{"n_experts": 256, "experts_per_token": 4, "moe_layers": [0, 1, 2, 3, 4, 5, 6, 7, 8, 9, 10, 11, 12, 13], "router_score": "softmax", "balance_bias": false, "router_bias": true, "n_head": 4, "n_kv_head": 4, "norm_place": "pre", "norm_eps": 1e-06, "init": "trunc", "init_std_up": 0.0442, "optimizer": "soap_variant", "batch_tokens": 131072, "train_tokens": 684500000}
Below are experts of layer 2 (counted from 0) of a mixture-of-experts language model. Rows are named up (a neuron's input weights, with its number), down (a neuron's output weights, with its number) and show model dimensions 0-127. Each number is 200 + 40 x the weight over its row's rms, rounded and kept within 0 to 999.
Before each expert's rows: a language model's description of what the expert responds to; "comes after" lists some tokens at least twice as common just before its tokens as in all text. This comes from a sample of Wikipedia text that the model never trained on. Tokens count by the router's weight.

# expert 63
Description: Line-initial list markers. Hyphen bullets and table pipes at the start of a line in lists, infoboxes and tables, as in - Born: and | 2.
comes after: "\n", " |\n", ")\n", ".\n", ";\n", "==\n"
up3,145,267,137,245,211,209,218,218,222,199,192,199,277,231,173,208,248,238,223,183,250,216,248,227,234,138,176,192,186,253,230,141,229,229,152,188,229,191,189,229,232,237,174,215,219,205,156,258,153,286,214,194,215,219,170,152,216,98,153,275,213,228,160,130,274,211,165,184,221,168,247,206,222,255,145,228,158,198,263,205,215,244,228,229,230,77,203,237,174,179,231,202,192,120,207,218,152,214,229,271,244,286,178,229,246,219,243,202,197,223,215,248,195,198,205,219,190,181,242,155,160,198,287,228,242,182,285,198
down3,266,216,233,204,205,158,216,213,200,188,158,245,188,171,257,188,185,258,215,236,164,211,267,253,232,212,211,215,174,165,179,260,242,203,171,251,212,232,181,222,145,149,225,196,196,291,202,154,191,134,180,270,185,247,224,277,174,255,281,169,204,213,204,248,214,175,201,122,169,183,248,228,196,128,286,136,302,300,164,171,216,148,211,169,185,209,238,224,188,217,192,261,229,200,198,83,194,237,196,164,242,273,166,198,222,186,168,202,180,261,239,241,167,179,246,273,203,200,229,231,164,180,176,210,179,211,186,237

# expert 1
Description: Word-initial syllable pieces. Opening pieces of split words and names, often prefixes or short syllables like Pro, con, sub, ub, reg, up, Or.
comes after: " F", " the", " f", "F", ".\n\n", "-"
up0,180,160,180,216,162,250,272,264,236,213,252,123,246,277,184,156,199,173,123,288,218,203,246,237,257,177,277,165,151,267,178,183,201,234,173,197,151,120,248,168,155,207,212,204,187,172,213,186,244,145,170,220,167,145,218,217,188,169,170,249,225,227,137,236,273,220,282,256,209,141,177,164,215,224,162,176,227,235,168,228,216,256,188,136,241,288,218,194,141,258,186,180,89,187,166,180,218,190,180,198,188,164,172,200,177,216,153,227,195,228,167,177,139,214,223,213,250,181,244,208,231,229,227,233,199,161,218,156
down0,198,214,243,163,264,236,234,210,149,196,218,235,147,225,191,224,202,211,204,163,157,173,199,212,215,168,207,241,203,281,232,206,155,173,195,176,201,179,220,107,100,210,204,176,270,116,187,181,191,208,210,198,181,91,264,298,227,113,173,249,214,277,228,259,230,124,195,232,278,243,198,181,229,195,159,237,109,248,236,162,176,111,185,213,152,121,178,215,163,179,202,215,171,227,196,198,240,185,253,244,221,168,155,171,249,224,225,147,246,231,199,163,209,182,246,203,161,210,190,223,142,233,213,216,191,205,171,216

# expert 4
Description: Century digits of years. First two digits of a four-digit year split as 19, 20 or 18, in dates, ranges and tables, e.g. '19'64, '20'17–2019.
comes after: " ", " (", "–", "/", " [", "==="
up17,178,158,230,194,213,178,169,161,195,198,200,136,168,266,140,158,213,199,194,183,196,214,206,98,164,213,169,168,242,188,163,211,262,209,171,246,195,170,125,224,173,190,230,233,261,234,161,258,220,157,237,205,228,178,218,178,176,166,217,222,148,197,281,247,167,212,256,231,172,138,167,150,278,188,157,193,282,241,234,205,150,173,148,191,200,180,256,228,183,236,204,206,175,219,220,252,210,262,237,237,112,168,221,201,276,209,285,233,163,254,208,256,253,212,120,253,140,120,191,200,154,183,159,228,175,200,122,231
down17,233,213,196,199,155,172,214,187,172,248,320,131,183,277,166,185,173,197,174,208,194,163,182,181,245,196,216,195,215,233,220,211,239,157,184,213,227,134,130,203,238,187,180,235,168,165,249,254,226,204,204,177,136,257,249,236,250,162,222,207,261,145,166,205,252,154,200,167,245,160,201,213,193,254,187,253,175,227,209,196,187,245,193,258,121,264,221,152,156,145,145,210,179,208,337,167,195,99,222,194,209,236,169,188,250,167,114,201,194,215,255,195,158,175,204,214,167,131,233,251,195,237,174,239,175,255,217,242

# expert 46
Description: Single digits. Lone digits 1–9 in scores, season numbers, dates and decimals, e.g. season 2, 2–5, $4.9 million, May 1.
comes after: " ", "–", " (", ".", "^{", " −"
up3,293,266,246,224,190,122,162,207,262,165,272,262,203,259,202,233,154,212,215,251,220,200,186,166,165,247,292,230,273,169,135,183,202,237,164,187,200,169,115,240,218,248,157,185,208,175,162,144,178,226,157,190,166,210,106,182,177,189,204,214,203,204,230,204,261,183,214,287,205,195,168,195,248,137,152,188,181,146,162,196,258,189,174,228,208,138,175,214,198,183,177,201,202,182,258,223,228,240,190,213,233,202,213,112,239,218,267,203,175,170,155,240,179,137,268,227,192,286,244,249,210,205,222,161,239,166,160,154
down3,211,190,201,209,134,194,208,244,164,172,159,200,234,187,344,218,180,301,178,196,235,204,142,163,203,258,209,176,79,228,216,260,168,177,160,202,189,184,206,164,233,151,150,197,133,233,172,141,151,214,217,219,118,133,177,226,151,165,165,194,261,222,141,206,202,187,220,134,145,253,190,210,224,130,209,193,187,203,208,136,164,227,181,163,184,215,207,270,174,186,197,166,225,208,132,215,193,216,189,148,224,197,159,239,254,228,173,245,196,165,154,191,225,259,204,239,180,211,254,212,238,100,175,212,235,224,240,258

# expert 53
Description: Year-final digits. Two-digit number pieces ending years after 19 or 20, as in 1957, 1995, 2015, plus scattered word endings like happened, catalog.
comes after: "20", "19", "18", "op", "ap", "p"
up0,197,256,245,272,163,178,213,223,145,215,245,171,206,180,217,282,197,157,204,211,167,207,274,190,184,168,203,174,218,180,111,256,216,113,162,184,212,127,195,155,131,270,203,228,237,206,251,157,243,170,225,237,188,189,166,206,210,170,204,201,253,134,273,253,170,220,249,163,190,151,172,208,187,188,195,180,148,176,201,233,187,229,232,262,249,210,180,138,235,126,141,196,135,276,193,180,218,144,178,180,187,197,173,193,248,204,233,184,309,151,180,127,156,152,173,146,212,234,143,179,142,215,206,156,238,223,249,169
down0,231,175,228,153,214,239,245,158,162,163,203,217,217,223,267,201,184,213,224,159,185,109,223,182,153,195,139,217,178,127,134,111,246,243,248,193,247,145,173,194,190,172,167,256,242,229,126,150,132,164,300,190,205,160,198,224,187,126,271,194,255,216,279,218,144,234,188,220,195,168,242,187,218,269,198,208,186,188,129,204,202,155,217,217,211,250,205,278,165,162,201,228,187,233,209,210,173,133,169,204,300,211,231,164,186,213,175,220,209,167,202,140,189,201,169,128,183,253,227,212,239,193,173,184,216,148,254,273

# expert 8
Description: Mixed function words. Common function words in running prose, such as as, and, in, its and she, plus odd word-starts like Union, leg(end) and nar(row).
comes after: " |", ",", ";", " known", "s", " released"
up0,174,149,181,220,246,195,224,135,206,147,208,154,283,237,216,196,142,250,207,163,169,194,179,191,203,186,193,169,207,238,292,213,162,154,182,200,177,195,158,172,209,232,157,179,233,224,180,139,160,281,250,166,131,146,164,210,217,142,235,186,166,217,128,184,198,134,236,237,326,247,227,222,283,259,254,116,184,155,209,197,190,234,148,249,215,205,257,181,221,182,185,140,193,160,209,263,214,236,142,164,184,184,173,234,210,213,223,260,126,173,164,159,157,212,282,166,190,199,160,234,244,241,217,155,221,193,206,216
down0,140,184,213,222,194,225,182,177,204,237,134,138,225,224,137,102,202,211,182,200,167,191,233,158,150,236,234,225,227,176,212,213,178,169,201,185,254,159,229,208,300,279,190,242,160,166,255,206,250,241,252,194,218,240,198,228,214,216,247,165,172,186,238,179,129,205,166,234,211,212,214,201,212,193,211,209,175,185,238,292,209,265,218,134,268,219,169,172,202,193,181,133,151,136,183,197,152,218,264,193,242,212,279,261,116,254,205,255,216,234,246,210,162,110,210,187,212,203,225,233,228,211,199,203,262,228,251,318

# expert 39
Description: Two-digit number chunks. Two-digit number tokens like 10, 20, 00, 15, 50 inside larger numbers, years and statistics tables, as in 27,000.
comes after: " ", ",", ".", "00", "–", " ("
up0,198,173,261,168,171,258,216,226,196,223,224,204,192,196,182,143,154,204,225,151,186,237,179,252,180,250,217,252,231,181,205,152,221,146,222,211,179,214,203,243,115,196,173,266,197,219,165,217,260,184,146,211,168,119,256,78,247,183,192,238,133,239,223,182,240,191,218,222,244,171,229,227,244,194,216,179,145,215,206,253,205,199,228,266,139,172,213,233,71,154,216,218,219,174,151,197,252,164,118,216,239,225,205,232,155,202,236,176,170,248,279,289,256,284,132,190,190,214,158,250,205,204,213,190,189,194,179,172
down0,195,167,189,240,283,197,271,189,234,208,203,201,163,236,216,149,183,259,170,183,136,174,185,165,260,293,219,185,143,119,209,198,247,179,219,262,193,226,189,167,196,243,168,210,190,159,261,250,148,184,216,176,169,210,171,197,208,193,229,131,227,191,280,189,247,161,257,219,218,105,197,215,209,200,194,88,249,207,141,223,193,204,257,222,185,162,170,197,207,167,138,234,168,212,327,201,211,261,236,247,178,236,203,197,216,228,255,168,243,201,220,198,153,153,218,192,241,178,177,243,135,167,155,208,254,242,119,208

# expert 35
Description: Ranges and separators. Slashes, en dashes, hyphens and opening quotes between numbers or words, as in season 2006/2007, 12–9, Sitara-e-Jurat, plus over.
comes after: "1", "2", "3", "0", "4", "6"
up3,178,245,247,236,228,177,110,227,212,228,202,236,211,146,183,261,219,246,245,158,215,250,203,231,182,175,200,298,257,145,146,160,189,178,207,158,230,193,235,195,149,249,181,237,250,156,270,205,251,167,194,279,175,160,206,199,263,178,215,215,249,150,187,257,249,222,220,174,217,229,179,176,222,231,221,153,156,251,195,200,199,290,202,246,244,268,218,186,246,224,127,218,200,280,217,117,238,170,150,166,176,146,169,241,238,197,148,222,215,151,145,162,169,226,212,160,184,161,188,217,225,127,290,152,234,211,209,172
down3,177,146,235,175,213,217,212,156,170,224,207,200,185,200,212,173,146,195,219,247,171,194,118,88,194,92,183,144,159,152,192,252,190,217,219,81,188,158,223,228,184,230,129,216,160,245,190,185,163,229,178,204,243,234,149,169,142,218,191,272,277,283,280,107,216,200,198,198,228,237,157,149,194,169,221,248,170,171,226,208,155,185,178,189,201,211,195,182,216,235,201,226,163,248,251,159,208,159,265,147,233,149,229,189,169,125,245,195,200,183,157,258,157,172,177,208,210,202,228,201,205,139,134,181,174,149,164,229